python train.py --init_std_router=0.015 --lr_router=0.00102 --tie_embeddings=false --beta2=0.98
Below are experts of layer 8 (counted from 0) of a mixture-of-experts language model. Rows are named router (the router's row for the expert), gate (a neuron's input weights, with its number), up (a neuron's input weights, with its number), down (a neuron's output weights, with its number) and show model dimensions 0-191. Each number is 128 + 24 x the weight over its row's rms, rounded and kept within 0 to 255. Numbers have three digits each.
Before each expert's rows: "comes after" lists some tokens at least twice as common just before its tokens as in all text. This comes from a sample of Wikipedia text that the model never trained on. Tokens count by the router's weight.

# expert 11
comes after: " |", " of", " the", "-", " by", " a"
router:110144076182150148097113136099182139108143158113111174142103158164106151123140103143158170149133149136100153104124157150130154123079121093121107160144101153132162153137164155113161106129165171141147136130131079109100105129127143125106112129153106102140126103100129086135127151072150148140113099152112108114096121146123078167129128124139127189111122103176105122146140113138155149113099125093134134164157094148125122115143122090108177109159148117135123140133147162116101164136157152122101144127131141134145116081146105107103135116095081139113134137116118088128133147121090158118
gate2:133121129176103127118102157159172097103161138129154156118084154117119117140115118097090077112149082198111115168086165144140092135151129178131108133108143138116099101129129118125143141160090122139165118145110142139138155128124131183110112102156145105170141094119134174111147123146117117091168125124161163100125109122109109161132124170142092138115095129115073137129086135101116119120118143088095132129148116129115107120114185148135109102142105143096116118145130122107162145117129126138130142152144146106105177140105164171121135142155162123181114136139114138076142112137124129106
up2:125142132117130093124162146097077109165144149134153070172072108104145094164113159177122125129161120137195130110146146157125100132123147147099155140125114088114123091153158114167145141167120134111063107140108108126113109137168146139118147164170114150127130138155133097153123158079121126085158138156122113126128104139129170170133122150168100111133113122140109131141126132155100149129137123155128127136118138152151170095116148165102121166154100125149100151131137148121135102104121153112111153154123141095100113154143137142142124127141110138126108157091123162108145154182103151080
down2:109127111122146144137114123100135122138141150155165155110139161137156144103164090075141152145149134150125148131119142136123131143148100082163075081174101092103112151109132119159150095129115165099170104112105165116157157137124122122126087053113125124136128164136170105159138124175096191173094159151124125130125093109120174102149114164122155107137141122102142129114163114108148124085111155166125135133185117144172143146128154132126146138147145166111120142152121114113148152145126148161127118124129145157121131082138143133102134158112097142135136114138137164115140135146145127072

# expert 1
comes after: "|", "-", " the", " and", "==", "==See"
router:114148148143126147151093123201132122119151155107129119142129138128184109119179132142131119148148131125120150118129121127159135089100111110087123147140151173135085089171144133084153168126113180140145093103142117095176096100119140127118138097113132120142112101102102135150152126152146147116129101139107117095101140128126154079132145103115116106162148164158147094134161107216136141200104134164124096099131112101109124121123074096121121125158094125141108141148134133135123149163118152114159112131145137130137148148152134126150104104111086147136125151153109094109138145127144091121
gate2:132112123093091150123165160137131112142117152152127116141129070115086087140107153106124115141157101102105143143108163156132112151133142116145099100138121105107134134102102118114143147113149166077145117117108110156122154193105126121134094153119141124131130160142129131105134066130182118152114124118136151127164145103096157144166197119164151121138093167116128128089131158134155132127114127134168108124153122140092128143134157094115107146131100080145118116123110155132127144130089120051148107127164165148118116173119100158182150107100152119134118151123158102150091108146126139136
up2:174132165166147117109132093080117119145086135161138107078092067083133129161111103103166113097160145106157131125165121147155109153152174103120130130174114116108160125145160138122087130128127142093113136157116119098164141140104114130142127157117114119132119099108139130131146107129137119143132121128115117106108160119136121134120158140121094110097130142167142164158174113099127123132149167149133176151168134115078153115143102127077118119135107111112125147117110150062131103104123134116093106163125124167087140153077152156112130125099173099132103163102157106138121152137146130108
down2:128109121085078114112136093156147117099113153133119123154117113170112137111084131154158167109104171136123151129127117129155166095172093105096095122124107153109136119130099154132129073101084133135121137109162127135147125156123113112091165099150124136120146112074125103146131140168128169104113176126147161115130126105111133126130126148170170166086111104119087171133112107160118105090132158150145128108129137154123111080110153123090100137103129119151103095113153095152109129153140148133143114178087144147124098151120162122137088120170125128130117099123135108128098100109085117171

# expert 6
comes after: " |", " The", " the", "-", "The", "."
router:126144133162146144096104127177140157141136121129140098133173148115138103121155097136127144139131134132144044126114136138149132109127129128095082144141103156140142088135134147112124111166109082137134130096134127120080183116120149163106104120153105114154190088142150119096163140100126162097115177130169124197108135151187098155138106134114117182111154124161154104121140087152098139121118147105142121124164134098168125151132160086128110102090117114140113145125131152125124099137117119116119114142126149139107128149150156137117100121104125138126141136171143087105144145162090157116
gate2:136108119093085164112129117159117149113115120099147126129130127124172132132158156121114106148117181125129119097131129135177114143158109134143145155118155100103103114102089129101107137151191134069117101125121111123138116148093126124115111132148153089112139132141150068150111155110132169115105144131147102128140150094146086110103105119153116100103104116167152130123110072160104166092155139171141137126136155156153156135133107162097091117120123148150156128079140120115130104132136134184120118091147151202145088129139101096129136105100152144094097149135145137125113116078133105146
up2:150108161160122115108133153106148130123149155167127135132081159147151163087136111140173110130091097098146125149151079101133171120157112133122088118165123149124113121142148121134066113081109145136088168101124123149132145118111093131114122132117141102123110132149133118186104085129152104137130142104154214171106126104153145144128152111127121109104137124151114145103121123126147100091152138139117180139145138144120127135135185125113148113193087170141130125122118125110092109146102100106130106149121149130124113117109112143086113126134079092163165157128143129157123123164133153121
down2:136101100124108131146126138103117151116120089105123139142139071123148120142180111102109092135131147144103153140115121091146157090130125167124139115119127117157111119145124136153158127171155167122144161118137112119102122153109167113118121134119113101144132141086118105100137133114092108084092095148112108131172182149135120120082092125135114123118120134144118117115098092147154178116099117116143140148136120110109154124088120143140121116106129123112177154103183123106180101103119141150112110066121097141139170134190114140124115167048167122089115143143141118127120103149084134109

# expert 22
comes after: " the", " a", "|", " an", " The", "'s"
router:119142143115130150107165103123153122135165103118141091131143141125128105120140119095155116144150134141147170099127099100144169112148110111097068130144123157146102163162095138118142094193081106138136153133125141100154114116111147107126168119129132106133113146111153153111138158145135146150132121147151111121127119161120139059128116105128122127093096109112138105131162098125070141100119155058147165194028163143099121116113124129137136122091079124113118138145123094129145170145118154119108129130079125140143155136141143147123122102108127142108125134092114117118157136148109120115
gate2:131137125144143133166130128184119165110103116119132112100140149129140157141110175109169120109119120135152108156109123122075184129139082124122127095116066142111122135117122168135110152088135098145095181128116145126120187130116107152114121111154142111124113131127122120128133131130138171099161158107174108141147120117152139093119118136099136132124148132102112140189178154082165141144068121115115181158171128143114137142138152111125103129106177105114112133136122139118154128114146172076126172148134151112141128112130142096114120133107109138120098144139091147110192099131133117175
up2:100091134110123109130169165118178104151147120122104162118113110158157170088140127177132113124169181153091114157121121169171125128138134135138117174125126136109143166145143102113141173132114118140157128146149124076124129131086151145132113167138144169132157165165171097107134117111122117154137125085092126124095134143126148144141144156096128138056090149123136126128144095145114135114196118144114145131138149098158125156115102157124108117113145165176117154129082130126098186132122102151112138118118100108125122109151096124128155157108149163100154125124137116101115126113110137110
down2:179202131207164125161124087113107136134112136125141102149108111132160119120106147143162117104118163132141095117151151128083121087106119113136137122107115129141094133170128153123108131154136170137164115128094110156146121138151172167121115109130105130118111152124095129121120128109121074094124149130095143159130110118154103108107123133121131107172109138075135125089122113143134160125083110122107111129143102147116116107155150134127111153169110124167139128126113160137133099158125123140157095163163161139133105133110142134130136143098110109098058165122049145107144121109100145143